From a checkpoint of a small mixture-of-experts model trained on Wikipedia: 6492 steps.
Below are experts of layer 3 (counted from 0) of a mixture-of-experts language model. Rows are named router (the router's row for the expert), up (a neuron's input weights, with its number) and show model dimensions 280-335. Each number is 128 + 24 x the weight over its row's rms, rounded and kept within 0 to 255.
Before each expert's rows: a language model's description of what the expert responds to. This comes from a sample of Wikipedia text that the model never trained on.

# expert 12
Mid-word fragments. Short letter pieces inside foreign or rare names and words, such as t in Soltaniyeh, p in benzylpiperazine, al, in, m.
router [119 123  96 134 184 124 117 151 157  96 105 143 114 120 142 115 129 105 117 101 153 107 157 113 100  84 106 182 127 131 100 120 125 140 124 120 149 138 157 134 102  90 105 159 144 130 146 133 164 165 108 128 153 146 132  55]
up0 [ 63 117 121 118 107 103 149 104 132  95  96 126 148 131 123 161 131  98 119 122 138 141 178 124 160 120 104 113 131 154 132 160 143 119 110 103 111 158 158 130 153 138  63 115 132 132 112 116 137 132 121 153 139 148  90 107]
up1 [131 123 103 134 130 122 111 101 152  88 134 148 107 118  98 136 122 128 186 130 133 126 136 117 129 134 147 135 156 122 124 140 146  90 130 102 123 121 129 156 156 138 107 143 145 118 122 147 147 107 102 152 105 127 114 154]
up2 [147 125 118 106 134  76 112  81 152  79 166 127 117 133 159 105 132 140 116 103 152 123 113 105  98 163 157 115 152 141  92 118 126 126 135 121 135 172 123  96 156 158 119 156 140 161 130 109 160 102 144 152 122 159  83 154]
up3 [132 109 143 136 134 117 141  66 129 126 123 171 102 158  76 168 163 127 143 107 129 141 136  97 175 135 185 146 100 129 139 164 142 132 161 123 126 161 113 115 165 159  81 106 154 141  91 126 110 128 148 153 129 158 119 123]
up4 [113 131 155 128 159 138 132 138 144 142 143  98 107 151 109 128 148 100 130  89 160 119 152 152 158 100  78 138 173 116 158 156  97 133 144 107  77 117 133 125 132 140 141 118 111 141 118 141 152 178 125 114 125 122 105 105]
up5 [131 103 138  98 104 173 139 138  65 152 125 142 141  89 102 145 120 134 141 139 108 136 108 148 128 106 180  26 107 109 138 141 125 120 170 161 129 162 126 133 109 138 115 108 149  82 109 133 158 125 108 112 116 167 133  78]
up6 [124 115  95 130 128 111 139 110 123 108 100  81 134 158 138 115 186 108 155 150 161  98 105  87 128 106  99 107 174 126 158 115 159 140 119 144  97 135 109 148 110 143 109 130 138 151 107 125 159 112 115 134 117 150 150  88]
up7 [147 142 146 129 127 118 143 145 153 111 154 122 155 124 140 131 148 142 130 137 136 108 147  80 154 107 109  88 145 145 114 129 137 128 107 142 151 179 115 137 126  84 131 141 115 161 120 166 119  83  95 133 152 106 160 122]
up8 [136 164  76 149  81 120 126 121 162 134 108 116 140 120 137 153 147 122 138 146  97 112 180 138 120 172 105 147 146 108  96 119  93 150 112 121 119  79 134 133 125 173 178 117 121 142 130 108 180 115 157 138 151 118 120 144]
up9 [120 113 152  78 164 131 145 111 136 135 136 149 159 117 121 168 152 112 155 124 129 106 128 139 136 144 152  89 113 125 127 111 128 108 145  65 111 122 150 129 162 147 114  89 134 112 166 128  94  82 175 135 127 144 122 138]
up10 [ 98 155 109  97  96 100 158 132 116  83 103  71 132 141 125 116 111  84 125 103 128 166 105 139 138 133 100 119  78 119 127 148  96 123 152 110 123  97 111 170 133 132 165 155 140 160 110 131 148 109 134 158 123  96 138 102]
up11 [139 119 145 112 132 118 194 126 157 101 104  98 110 163 173 119 148  91 135  97 123 120 151 140 131 157 119 165 123 152 117 165 143 130 111 125  98 155 156  74 142 114 124  87 113 115 145 119  75 104 161 153 165 124 104 108]
up12 [107 139  78 144 137 147 119  96 101 122 154 134 119 142 144 128 112 155 144 124 149 138 108 116 144 140 127 126 116 141 115 126 120 131 139 117 175 116 124 112 142 146 110 112 137 143 124 101 117 116 125 146 150 142 121 133]
up13 [135 130 119 135 103 164 139 145 103 132 115 123 105 146 121 115 119 102 132 141  83 136 106 132 112 120 138 140 167 119 135 137  88 119 125 126 139 104 114 116  74 124 111 144 162 151 141  93 146 136 138 115 131 118 155 119]

# expert 13
Nouns after determiners. Common nouns after the or a, and unit symbols: family, church, season, years, City, University, plus %, °, ′ in coordinates.
router [108 119 109 104 148  99 102 136 151 106 127 126 133 104 148 115 132 110 156 127 154 132 118  95 106  95 131 134 105 156 115 128 103 100 154 187 117 127 149 145 134  70  76 113 116 142 155 104 135 105 122 135 192 141 136 137]
up0 [117 113 149 114 153  95 151 167 121 114 118 132 118 124 127 150 121 126 163 133 111 144 167 120 120 168 177 170  88 118 103 147 110 150 119 111 115 124 110 122  87 143 137 113 137 163 121 106 102 118 110 109 138 140 186 150]
up1 [133 171 139 170 114 116 122 134 147 138 108  97 127 122 156 124 150 123 135 104 135 128 140 151 141 140 122 196 173 182 128 176 157  64 105 115 129 142 201 148 145 147  95 109 126 169 113 108 126 152 115 131 139 141 169 189]
up2 [123 140 103 124 148 121 158 118 141 134 124 102  98 117 140 148 126 131 120 118 122 114 171 146 118 116  90 148 158 112 166 128 111 150 133 152 131 135 139 168 138 136 114 133 130 152 133 123 129 109 132 107 135 116 161 112]
up3 [108 181  96 130 144 105 141 171  95 103 112 115 129 117 149 153  98 158 149 118 114 105 147 129  86 131 118 115 145 151 122  95 147  96 157 136 104 126 106 147 131 114 130  90 149 131 127  84 125 160 103 143 158 115  81 139]
up4 [123 154 108 108 116 118 120  96 151 164 143 159  95  96 115 117 121 107  92 153 135 103 137 147 123 118 101 179 102 145 140 100 148 100 143 125 134 132  95 167 148 121 107 146 109 129  93  95  99 138 109 116 103 146 110 173]
up5 [106 121 134 108 115 129  93 144 107 116 182 171 132 142 172 134 148 108 165 128 128 159 133 130 113  93 130 117 109 107 111 151 129 131 115 194 137 118 147 157 151 156 163  94 137 144 126  87 117 155  95 151 129 137 133 132]
up6 [126 125 137  77 122 118 148 125 154 127 130 175 172 105 136  96  81 144 164 106 108 182  81 106 120 130 119  63 119 155 152 112  77 140 146 116 157 147 129 174 144 125  88  96 141 113  82 143 143 148 110 133 149 132 146 164]
up7 [111 137 117 107 151 133 157  99 147 113  85 155  81 160 114 117 123 149 128 148  82 149 132  97 106 141 114 115 131 130 144 124 125 125  75 133 136 146 123 116 138 133 142 130 142 135 118 153 160 159  96 136 106 148 100 154]
up8 [185 140 118 124 109 129 128 122 148 129 137 115 150 155 107  86 108 140  99 131  81 118 150 130 136 183  93 131 125  94  67 145 149 110 161 123 143 136 143 116 155 155 145 151 123 101 102  87 130 136 169 124 127  86 118 114]
up9 [ 75 168  68 135 101 114 172 182 142 135 184 138 116 125 170 133 132 126 161 106 134 142 110  95 104 141 123  99 136 135 127 137 162 118 128  87 137 145 112 119 105 128 121  95 167 148 169 134 105 145 160 126 140 184 108 172]
up10 [168 137 136 101 128 120 142 130 137 114 115 116 112 143 135 133  70  75 164 128 100 122 135 124 122 115 126 163 131  93 109 135  87 136 140 142 132  82 127 164 112 128 120  77 104 112 124 118 157 120 132 141 156 118 124 120]
up11 [152 166 184 177 149  97 113 136 144 118  84 116 138 117 152 103 111 132 136 126 136 170 177  89 116 123 117 150 138  94 180 116 125 102 157 140  99 153 133  80 110 132 143 135 146  96 136 134 166 149 200 148 131 161 111 147]
up12 [141 107  52 169  85 153 121 114 114 121  98 104 122 137 113 164 134 134 108 180 130 132 130 171 133 103 119  97 123 102 101 102  88 123 114 111 146 109 168 148 125 105 114 144 116 165 100 156 141 132 111  86 143 115 109 130]
up13 [133 147 138 118 136 100 106 114 136 132 143 133 120 151 153 125 138 119 119 156 137 108 123  65 108 140 120 137 121 112 110 157  97 117 109 134 123 112 164 132 125 120  91 109 124 165 144  95 131 105  98 116 152 111 107 124]

# expert 0
Plural and suffix endings. Word-final suffix pieces such as plural -s, -es, -ers, -ings, -ies, -ed, inside names and words like Townsville, Parts, Films.
router [120 111 107 114 119 149 134 144 162 120 101 135  93  62 128 111 126  79 151 152 186 163 126 126  81  96 164 177 122 142 158 116 107 124 110 184 147 161 114 106  94 112 109 154 144 116 142 108  97 114 147  78 119 151 157 109]
up0 [122 125 141 129 146 117 134 129 126 143 122 134 100  82 149 131 125 117 113 125 130 155 100 149 129 152 119 167 160 184 145 138 118 115 154 137 151 137 117 141 138 102 111  93 131 113 110 158  81 130 153 125 122 118  98  80]
up1 [188 145 137 119 115 131 127 105 137  95 101 148  69 149 111 134 130 160 112 120 179 148 142 149 131 137 109 155 119 175 155 145  94 121 129 146 107 139 115 141 125 118  91 161 102 130 123 121 119 130 184 141 146 161 123 103]
up2 [168 140 101 137 133 105 158 141 197 121 127 151 126 142 148 103 161 105 131 132  93 136 115 110 163 137 100 196 141 102 138 159 107 130 156 109 136 103  91 135 113  75 113 138  99 121 123  82 151 122 128  85 150  72 121 130]
up3 [ 93 124 136 124 158  77 129 124 109 108 126 146 124 152 116 122 118 137 127 128 150  88 152  96 123  91 114 140 141 150 100 148 143  92 127 136  74 134 141 133 182  91 106 102 151 173 140 118  96 139 130 106 148 105 111 118]
up4 [124  88 127 110 145 124 124 137 131 136 124 158  98  90 136 119 151 135 129 146 129 130 122 142 106 128 114 142 185 100 141 129 127 120 137  98 135 109 159 134 149 129 143 153 150 113  92  95 113  84 135 110 117 103 134 118]
up5 [149 144 131 151  95 141 122 147 107 101 132 126 110 135 130 136 103 109 138 145 137 115 144 148 107 137 148 135 151 108 131 154 115 105 133 117 131 104  92 142 131 154 149 151 132 102  72 105 187 144 134 157 154 128 111 121]
up6 [107 105  71 133 118 128  98 147 125 129 130 126 171 126 147 130 110 128 118 141 107 107 149 152 107 120 120 183  97  85 117 150 137 169 115 160 117 110 126 135 133 166 137 135 151  85 113  92 177 118 138 126  66  60 154 101]
up7 [123 128 121 145 140 126 125  83  89 146  81 137  87 100  87 113  98 125 141 124 140 145 116 120 131 143 103 129 142 133 144 135 143 102 115 127 126 135 140  98 120 152 133 159 110 122 164 139 141 113 117 135  86 109 128 121]
up8 [137 142 123 122 117 142 128 143 157 158 105 133  85 164 133 128  88 104 161 146 165  70 115 150 119 107 154 136 130 152 134 159 120 136 108 114 114 132 109  59 107 139 103  89 119 102 116 130 145 122 129 173 154 128 163 138]
up9 [ 99 162 100 141 116 168 103 103 159 155 162 114  97 118 114 129 152 118 110 139 154  84 129 108  75 154 112 145 141 141 131 118 167 121 137 134 142 130 133  76 122 142 152 142 120  65 105 139 115 170 138 140 112 144 156 137]
up10 [ 90 144 133 113 144 113 159  96 139  63 190 127 104 134 115 169  95 179 144 110 102  91 107  94 123 117 128  89 153 123 185 116 138  99 133 104 139 170 145 116  98  88  49 156 149 112 117  99 136 157 127 113 122 147 120 111]
up11 [107 140 147 128 140 151 131 121 148 106  77 118 128 143  89 132 151 151 124 143 152 135  78 149 141 134 133 111 169 136 124 122 148  98  92 137 143 111 158  86 142 122 122 136 117 108 109 132 121 130  93 126 104  88 105 125]
up12 [137 129 169 102 138 132 124 153 130 141 145 149 113  74  89 136  91 114 120 125 128 162 143 142  92  91 138 146 129 172 120 128 145 126 152 111 127 127 133 155 149 146 124  84 146 120 180 148 131 166 150  85 129 120 103 118]
up13 [108 164 168 115  97 165 156 122 132  75 170 110 131 106 146 109 126 139 116 158 148 152 131 135 131 146 140  92 110 185 134 124 100  93 114 106 169 180 135 141 119 150 145 107 120 127 108 115 131 151 124 141 108 104 133  97]

# expert 37
Space before numbers. Bare space tokens right before numbers such as years, counts and table values, as in through 1896 or June 1967, plus en dashes.
router [117 139 127 111 132  95 116 117 132 114 100  75 155  84 137 131 102  97 164  81 126 113 116  96 107 112 126 126 143 162  86 146 129  94 150 167 126 121 151 133 125  94 147 179 114 189 159 136 127 113 142  86 118  96 153 133]
up0 [143 124  63 120 133 118 128 139 150 126 128 159 134 137 176 138 149 171 107 106 110 115 141  89 129 145  91 156 115  74  84 118 142 122 112 146  88 121 114  97 160 131 144  93 121 172 146 136 132  79 131 118 101 115 116 118]
up1 [136 171  96 112 140 159 138 176 139  71  94  93 118 130  76 108 125  79 103 137 137 147  97 101  99  90 154 140 144 147 133 155 127 172 111 124 121 117 169 167 183 111 155  98 106 142  99 113 106  99 145 123 138 129 109 139]
up2 [ 67  88 138  96 116 133 115 100 131 162 122 113 130 105 139 125 172 128 165 152  83 147  97 136 190 122 120 128 112 139 129 164 101  89 116  80  93 122 119 124 147  95 138 132 129  95 141 109 129 143 121 164 136 138 158 151]
up3 [147 143 100 129 119 175 124 143 173 183 128 158 133 134 123 174 137  89 158 100 137  76 132 115  93 125 105 177 113 135 121 145 129 112 124 157 159 137 153 122 116 140 114 161  91 122 111 131 115  95 129 121 113 157 124 130]
up4 [147 117 142 112 139 168 133 127 125 168  85 124 149 139 114 133 142 154 133 140  88 127 127 110 162 128 168 135 159  90 122 132 127 108 152 152 130 116 154  92 114 119 150 146 127  72 133 151 132 111 122 141 101 152  83 136]
up5 [145 113 132 146 153  96 138 124 155 122 150 121  75  93 104  99  88 115 132 118 139 152 122 108 119 149 118 107 166 149 131 132 149 108 110 147 125 105 104 103 100 160 145  95 159  96 124 150 173 153 100 144 124 151 116 153]
up6 [140  99 141 140 116 134 159  88 147 122 120 150 111 111 103 150 132 130 129 146 156 111 148  86 142 158 194 151 122 142 165 163 144 117  89 145 103 142 123 113 147 104 123 131 121 135 169  97 103  81 124 143 172 157 134 123]
up7 [131 130 110  98 161 124 111 158 126 142 111 118 125 111 148  71  89  91 119 125 131 138 157 116 130 140 104 163  92 168 142 140 161 125 159 124 130  89 149 125 159 104 122 149 123 125 137 143 158 155 128 114  92 153 136 152]
up8 [161 144 104 151 153 118 124 143  79 131 143 144  71  99 124 148 116 114 135 124 139 135 130 109 133 205  90 116 125 135  97 151 144 111 154 137  88 161 152 100 129 151 101 143 121 128  80 139 160 135  97 144 159  87 121  79]
up9 [100 137 137  69 111  86 139 133 164 168  65 144 145 107 162 135  76 132 180 150 127 135 121 116 133 129 154 141  79 122 132 135 129 141  99 167 127 138 121 146 130 125 146 108 116 113 107 148 131 166  99 128 139 110  78 120]
up10 [ 76 141 138 123 117 132 175 107  69 111 163 138  94 165 175 109  93 135 115 158 126 110 134 120 158 122 130 131  85 154 103 142 173 152 123 163 151  98 138 152  96  91 140 106  99 128 111 133 151 115 132 152 120 102 157  88]
up11 [128 167 193 164 128 131 126 151 146 156 135 143 157  91 146 126 126 118 136  84 161 154 144 165 183 139 104 122  95 116 169 111 170  92 151 139 143 166  91  99 136 154 138 139 115 111 132 139  95 132 122 111 131 181  96 145]
up12 [151 101 102 100 137 117 115 186 148 119 122 102 113 146 115 126 112  99 141 104 111 148 148  86 114 108 137  60 140 145 114 114 126 121 144 126 107 165 108 115  88 153 122 121 142 162 119 120 145 126 113 123 131 117 152 153]
up13 [ 98 133 112 131 138 116  92 127 155 167 159 122 108 146 144 156 133 129  70 115 184 165 134  70  90 107 157 102 140 128  84 148 141 123 176 129 136 118 108 102 132 113 122 134 137 111 165 176 124 132 171 116 160 116 131 150]

# expert 21
Opening and closing parentheses. Opening and closing parentheses, quote marks and similar punctuation after names or terms, as in (born 197…), (Fabricius, or Sunnfjord).
router [ 99 121 124 147 140 111 125 135 133 123 123 106 141 105 164 127 121 115 128 127 136 154  92  99 110 113 143 140  99 144 178 132 129  60 130 189 125 164 122 153 114 116 132 141 109 162 131 144  95 109 140 105 148 136 111  92]
up0 [141 129 112 113 127 134 158 150 131  77 107  93 119 121 120 100 143 172 151 171 104 129 106 173 153 117 140  93 141 126  92 156 156 187 138  77  95  92  86 148 161 151 152 153 142 133  94 101 136 109 186 128 157 143  95  90]
up1 [126 159 106  69 135 140 140 166  93  88 181 168 165 126  98  85 125 180 135 132 141 144 126  90 133  97 112 173 137 139 108 113 126 122 125 108 136 114 177 141 104  84 152 109 128 140 172 103  97 119 121 113 155  75 125 140]
up2 [129 140 102 184 112  93 132 104 109 148 173 183 130 140 106 152 116 141  73  85  78 131 150  85 139  98 146 118 143 118 149 140 125 105 146 126 161 147 146  86 125 186 133  68 132 133 158 150 118  86 119  99 131 161 127 107]
up3 [ 91 135 139 149 131 134 128  74 117 128 131 140 122 154 141 123 124 105 108 124 118 108 150  76 131 115 100 155 126 129 109 116 139 114 111 135 169 167 139 130 135 167 182  99 176  95 120 140 102 137  87 121 141 194 147 117]
up4 [140 145 136 144 139 103 107 149 142  91 141 170 145 157  73 131 129  93 142 107 125 131 116  91 138 116 145 135 173 187 149 121 169 168 138 130 140 130  97 115 125 121 131 137 175  93 104 151 126 145 147  63 147 122 156 183]
up5 [178 157 160 151 143  95 127 114 144 130 111 127 138  77 139 108 105 124 122  90 131 125 144 106 184  98 133 148 121 134 115 146 131  92 171 109 114 112 129 107 126 161 131 105 109 147 108 150 122 125 127 114 163 140 111 152]
up6 [105 127 124 138 127  96 144 139 122 120 139 107  97 129 132 152 131 134 149 113 141 161 136  77 112 161  75 129 125 116 144 121 135 123 127 127 128 141 102 135 120 131 110 123 150 149 135 124  95 133 194  82 138  75 110 116]
up7 [102 102 126 114 123 121 147 118  84 115 140 152 123 154 104 133 118 142 125 120 192 138 158 152 166 128 103 158  91 137 119 137 114 106 137 124 110 123 119 156 144 131 149 159 105 117 133 139 133 172 138 125 112 137 132 111]
up8 [136 129 143 111 156 152 137 123 157 117 160 126 132 102 125 100 120 147 113 128  98 140 133 121 114 102  83 152 152  99 172 107 158 131 100 123 137 180 104 131 118 125 104 116 152 192 123 128 130 118 120 141  87 150 103 150]
up9 [105 129 161 141 144 169 120 124 108 130 133 149 146 119  87 131 129 154 122 158 107 137 107 108 151 101 158  87 169 140 125 129 106 115 115 140  73 146 131 139  98 135 136 122 179 134 151 135 147 128 125 137 139 164 135 121]
up10 [ 92 109 104 130  97 168  95 103 135 114 138 141 149 144 145 157 129 138 102 136 154 125 126  86 153 123 101 146 101 135 175 120 143 149 153 143 127 141 190 155  81 118 110 129  96 144  98 131 122 101 121 122 151 114 150 121]
up11 [146 114 152  91 169 133 134 128 114 155 140 172 144 114 175 139 126  90 106 112 138 114  91 143 102 153 153 129 112 132 109 129 118 100 103 154  75 165 161 134  92  85 123 107 138 128 129 166 158 133 121  98 177 134 120 125]
up12 [177 146 122 170 139 188  95 102 158 141 134 169 112 150 141 109 115  96 124 154 133 163 130 165  87 157 140 123  79 157 152 117 142 104 140 121 132 145 144 140 178 123 106 136 156 103 113  83 113 103 111 141 115  78 105 175]
up13 [121 116 112 127 114 135 183 106 113  93 141 173 120 109  79  97 105 162 122 123 137 128 142 157 130 167 135  77 158 123 141 100 165 164 128  84  91 163 140 123 111 133 123 174 118 143 174 158 101 137 123 121 112 107 145 113]

# expert 35
Colors, names, acronyms. Color words and short name pieces in proper nouns and acronyms, such as Black, Gold, USA, Smith, LS in LSD.
router [ 74 126 120 111 110  96 117 151 147 109 115 106 145 118 143  63 104 122 156 123 139  86 101  92 110  99 104 120 100 140 115 117 167 103 162 151 153 128 110 150 147  87 130 108 109 100 130 114 123 107 147 135 150 145 113 105]
up0 [179 128 120 123 160 124 126 121 132 127 132 135  93 113  93 149 124 142 118 135 100 141 140  67 177 125 137 133 117 152  98 151 130  85 120 138 133 147 119  84  85 101 136 125 120 122  77 154 118 109 124 120 121 159 130 144]
up1 [ 79 104 106 147 116 145 119  81 161 158 119 144 124 138  99 126 131 115 118  84 149  99 129 153 107 138 140 145 104 120  85 113 119 128 147 131 141 132  92 103 103 130 106 130  92  97 108 100 174 105 158 120 111 105 129 140]
up2 [110 125 140 133 121  93 130 154 159 130 146 123 154 106 130 153 162  92  90 111 121 130 159 120 123  97  87 113 146 138 107 131 108  99 132 156 108 138 128 121 119 111 121 138 103 139 144 152 105 147 116 142 132 149 117  99]
up3 [142 106 131 108 136 151 106 137 107 144 117 144  99 117 120 141 136  90 109 141 162 119 158 116 166 129 127 101 118 141 136 122 136 177 200 149 138 132 164 118 141 112 130 124 101 160  73 103 121 134 134 124 106  94 110  85]
up4 [138  76 155 131 134  87 124 148 132 157 138 154 130 102 144 133 107 105 124 126  95  96 197 116 134 132  85 145 124 105 136 133 123 120 146 146 107 125 107 164 127  77 113 136 153 127 115 112  89 129 156 130 143  76 122 129]
up5 [125 138 139 128 102 121 113 159 138 111 129  92 156 133 110 122 119 117 100 111 110 151 155 138 119 157 104 153 156  89  95  99 108  99 110 137 119 156 136 108 135 114 190 135 153  91  66 146 113 136 145 156 119 156 116 164]
up6 [175 127 134 111 106 112 137 107 129  95  91 118  99  86 113 120 121 137 109 123 127 155  77 134 163 177 140 148 113 126 137 104 116 116 109 115 153 147 113 120 156 153 103  96 123 102 124 139  68 149 146 150 130 140 101 148]
up7 [104 149 120 160 138 169 120 153 124 140  99 144  91 145 113 125 139 141  82 126 112  83 142  66 130  93 142 116 144 152 136 126 140 140 154 120 113 115 116 137 132 110 109 139 117 137 119 164 128 142 126  89 121 100 135 168]
up8 [140 110  96 126 164 135  91 149 107 118 137 120 139 122 143 125 149 141 136 116 108 132 147 152 104 108 167 118 140 110 140 160 126  87 128 128 178 133  74  83 120 127 131 118  97 123 122 105 131 133 182 108 149 102 123 122]
up9 [179 125  96 148 114 169 152 112 115 139 127 127 104 145 107 106 119 123 136 120 146 110 142 147  98 157 151 207 120 138 167 131 131 170 141 111 107 126 112 150 143 106  84 128 120 134  98 106  95 116 130 141  88 132 170 110]
up10 [120 135 161 107 137 133 153 118 137 140 120 140 108 152 106 132 153 113 109 179 101 128 122 147 138 116 156 113 186 110 116 162 113 181 121 142 142 166 128 139 143 150 136 120 160 137 129 131 112 132 125 117 179 145 126 150]
up11 [125 167 108 175  83 179  92 132 127 146 133 160 142 111 155 125 110  99 123 143 159 101 155 133 138 114  77 100 112 102 144 102 138 129 135 141 134 110 134 109 134 115 161 114 141 116 165  98 154 121 162 120  89 134 104  70]
up12 [ 86 149 125 118  85 142 111  91 149 117 111 111 155 125 137 112 120 114 118 122 117 146  86  84 146 120 125 142  91 146 130  97 129 114 111 124 117 131 129 134 111 138 105  81 121 140 108 145 127 117 136 101 119 148 102 149]
up13 [107 130 131 148 117  96 144 176 146 104 114 145 153 111 127  99 138 162 112 160 145 138 118 140 131 144 101 140 126 137 153 144 127 131 150 108 128 151 128 165 127 141 160 173 109 110 126  75 119 134 118 155 106 155 126 146]

# expert 44
Capitalized word openings. First piece of capitalized names or words split into pieces, such as Dod-o, Glad-stone, Mar, El, Don, Influ-enced.
router [ 98 120 104 112 119 122 128 146 134 101  98 134 129 107 155 101 112 118 168  91 148 121 101  85 128  92 153 150  81 143 140 111 157 114 181 155 146 133 147 141 116  77 145 135 148 138 167 120 159  97 131 106 146 140 124  89]
up0 [ 89 136 109 113  90  85 139 133 190 108 125 156 167 151 120 122 127 104 104 110 158 104 138 107 147 118 159 124 126 156 100  93 151 146 175 151 151 136 115 127 137  72 125 114 116 139 145 125 150 102 134  90 137 117 108 143]
up1 [ 94 117 125 164  83 127 114 135 123 203 129 148 142 162 104 145 124 100 117 116 140  76 154  94 129 133 119 105 141 139 102  98 115 111 159 115 131 136 137 123 162 117  92 127 148 131 104 146 125 170  72 141 112 138 117 127]
up2 [107  98 139 107 176 116 121 168 121 172  98 137  85 132 111 153 119 166 132  90 115 170 122 132 123 134 141 168 105 172 167 140 139 117 111  96 113 156  93  96 139 140 123 160 134 123 116 174 136 116 131 113 164 170 154 186]
up3 [130 134 142 122  98 117 121 123 147 135 146 110  69 190 142 114 161 160  90 134 165 146 156 101  99 128 155 123 149 119 102 131 124 181 101 134  95 157 103 104 130 150 107 115 121 176  75 122  90 150 153 137 137  85 135 133]
up4 [125 140  89  95 139 168 104 160 137  86 120 141 114 142 143 112 144 133 153 139 116 114 155 151 108 106 150 156 146 100 134  93 135 125 111 136  90 108 141  80 110 132 117 148 168 153 138 133 169 115 109 111 110 166 176  93]
up5 [134 139  81 123 109 131  87 144 135 148  69 126 151 124 100 123 148 135 153 113 147 102 119 127 121  82 140  95 122 157 161 102 146 111 113 103 119 121 128 112 131 150 147 118 149 120 148 150 116 164 145 120 139 157  92 146]
up6 [148 124 117 113 144 136 133 142 133 161 149  73 162  89 116  76 137  82 100 116 123 147 116 108 167 134 105  81 113 164 130 121 143 149 148 137 134 144 117 167 123  73 132 133 156 145 141 117 137 122 114 152 125 174  92 125]
up7 [167 119 111 116 127 141 119 119 108 197 142 116 148 125 127 123 120  56 127 142 139 138 139 135 131 123 143  94 102 112 137 132 129 152 141 106 168 151 103 119 137  88 118 100 174 145 170  90 117 114 121 132 128 138 108 146]
up8 [102 127 112 148 110 124 152  94 119 128 100 135  84 164 146 136 136  89 142 147 135 122 136  84 165 125 124  90 131 158 155 167 108 104 147 114 126 160 133 121 162 112 123  66 121 152 122 129 107 113 141  98 147 128 119 142]
up9 [125 156 107 125  82 167 105 115 114 159 119 155 139 136 125 117 111 107 165  91 133 126 119 148 154 152 159 145 118 110 130 160 145 133 108 106  93 109  92 135  97 109 131 135 145 141 117 123  83  93 146 126  95 130 139 140]
up10 [ 89 108 152 152 147 137 122  95  73 141 115 130 121 134 163 111 111 111 124 102 147 176 156  99  99 129 154 125 128 158  78 130 162 113 149 182 143 117 139 117 125 122 106  89 166 114  99 105 168 101 155 156 144 138 118 158]
up11 [123  93 144 134 115 145 112 116 116 125 128 190 125 107 122  94 134 204 119 166 150 109  98 147 143 150 108 134  95  76 148 160 141 113  98 161 124 110 149 162 151 130 117 132 123 118 160 160 128 145 144 159 158 127 121 119]
up12 [ 82 148 145 123 138 120 150 119 101 103  92 143 112 150 150 130 135 129  85 158  87 130 145 123 124 134 112 126 144 125 154 136  98 135 120 147 182  80 101 110 114 138 105 125 110 143 167 111 131 114 124 106 132 121  96 101]
up13 [105 117 135 131 128 140 153 132 114 130 108 119 103 149 133 122 110 114 114  87 133 108 148  93 106 144 122 142 124 125 152 111 107 123 179 133  96 131 114 132 162 130 121 116  75 137  80 125 111 114 102 113 124 122  64 108]

# expert 45
Hyphens, dashes and opening quotes. Hyphens, en dashes, apostrophes, slashes and opening quotes before titles or nicknames, as in 2008–09, for "No Love", Anthony "Tony".
router [107 130 103 127 159 153 110 149 139  91 128 114 117 112 127 129 136 107 141 141 163  90 132 128 119 109 123 133 113 138 132 103 128 113 151 186 122 142 155 114 106 125 180 116  94 124 126 127 160 110 140 142 145 107 147  75]
up0 [ 94 181 132  75 103 141 103 153 125  87 103 154 118 126 163 136 160 117 135 117 133 164 162 111  96 119 102 123 119 155 122 121 127 112 174 138 174 106 142 140 118 153 116 131 126 110 113  84 113 164 153 144 102 157 145 109]
up1 [110 150 138 108  75 119 137 120 126 135 114 123 113 135 121 135 151 124 160 141  96 107 133  92 106 120 137 112 161 130 130 101 103 171 116  94 106 147 123 107 147 157 113 160 170 155 106 150 122 138  80 140 108  91  71 108]
up2 [110 128 121 154 138 126 149 141 170 179 101 156 132 126 137 117 111 112 120 124 109 140 175 125 141 178 108 141 128 122 178 124 169 182 122  87 120 147 117 118 152 134  93 139 127 150 102 144  73 137 132  97  98 169 128 111]
up3 [143 102  83 160 134 143 135  91 128 148 135 138 127  78 136 134 118 121 114 140 148 117  85 112 112 150 180 127 147 132 116 114 109  97 121 173 131  96 173 106 114 155 118 106 150 122 141 140 102 144 142 151 157 162 131 124]
up4 [136 144 141 133 137 161 112 118 128 151 163 145 125 112 109 142  83 121 149 144 155 152 146 113 155 118 133 166  99 133 123 180 190 151  93 115 129 121 124 130 126 123 154 125 150 142  93 142 146 143 161 159  96 121 130 104]
up5 [106 107 117 119 101 118 117 131 130 135 118 167 130 112 131 140 110 106 101 141 133  98 163 150 159 160 142 123 195 113  93  87 145 158 127 141 143 196 145  92 144 104 136  69 123 121 125 106 131 182 135 189 137  91 118 140]
up6 [122 156 119 160 166  97 144 132 126 120 133 160 137 146 138 130 119  98 128 117 138 111 121 124 139  96 148 108 149 116 120 107 146 138 132  81 150 120 116 143  81 133  73 112 134 163 107 151 106 151 126  93  94  90 153 144]
up7 [147 137 137 102 151 116 138 118 121 105  95 114  97 157 101 141 156  51 162 133  89 118 134  93 134 125 141 143 146 127 163 129 177 100 132 155 143 129 121 110 173 174 111 109  81 110 114 144 155  90 158 130  72 144  94 102]
up8 [102 102 104 144 154 124 125 123 104 115 129 135 145 118 100 138 156 106 155 109 135 131 133 127 136 111 116 166 143 149 132  98 136 188 120 126 160 106 125 117 102 127 107 132 121 131  97 100 117 147 155 112 136 128 114 132]
up9 [102  89 144 164 101 154 124 123 118 147  85  93 100 147 136  80 123  98 132  99 107 143 118 119 131  96 133  95 118 118 108 134 110 117 150 145 145  95 160  96 123 147 125 109 113 181  92 144 116 174 111 114 100 142 122 124]
up10 [102  95 111 152 147 100 137 112 134 110 106 143 141 118 149 156 127 147 148 137 103 128 156 137 116 115 121 150 123 131 112 116  96 148 171 131 136 106 120 127 125 119 138 116 103  87 117 103 125 143 145 100 125  73 147 130]
up11 [111  99 103 119 176 106 129 111 141 141 117 152 102 175 127 147 134  98 157 113 134 161 124 102  93 126 136 137 142 144 119 152 153 152 120 129 105  93 113 141 112 140 151  91 116  87 129 177 166  62 140 127 181 112 158  77]
up12 [117 150 128 135 120 126 124 137 140 100 135 135 123 157 144 146 132 143 118 101 133 160 135 107  99 114 141 133  95 168 122 157  91 118 124 170 105 150 119 106 121  99  70  99 108 115  93 161 111 130 131 120 153 128 147 163]
up13 [132 161 118  76 124 145 136 129 130  95 118 118 136 133 106 119 141 149 118 105  70 105 157  99 104 191 127 134 144 137  98 133 130 137 140 162 168 162  71  92 119 172 149  72 128  96 115 156 116 119 179 162 123 157 133 104]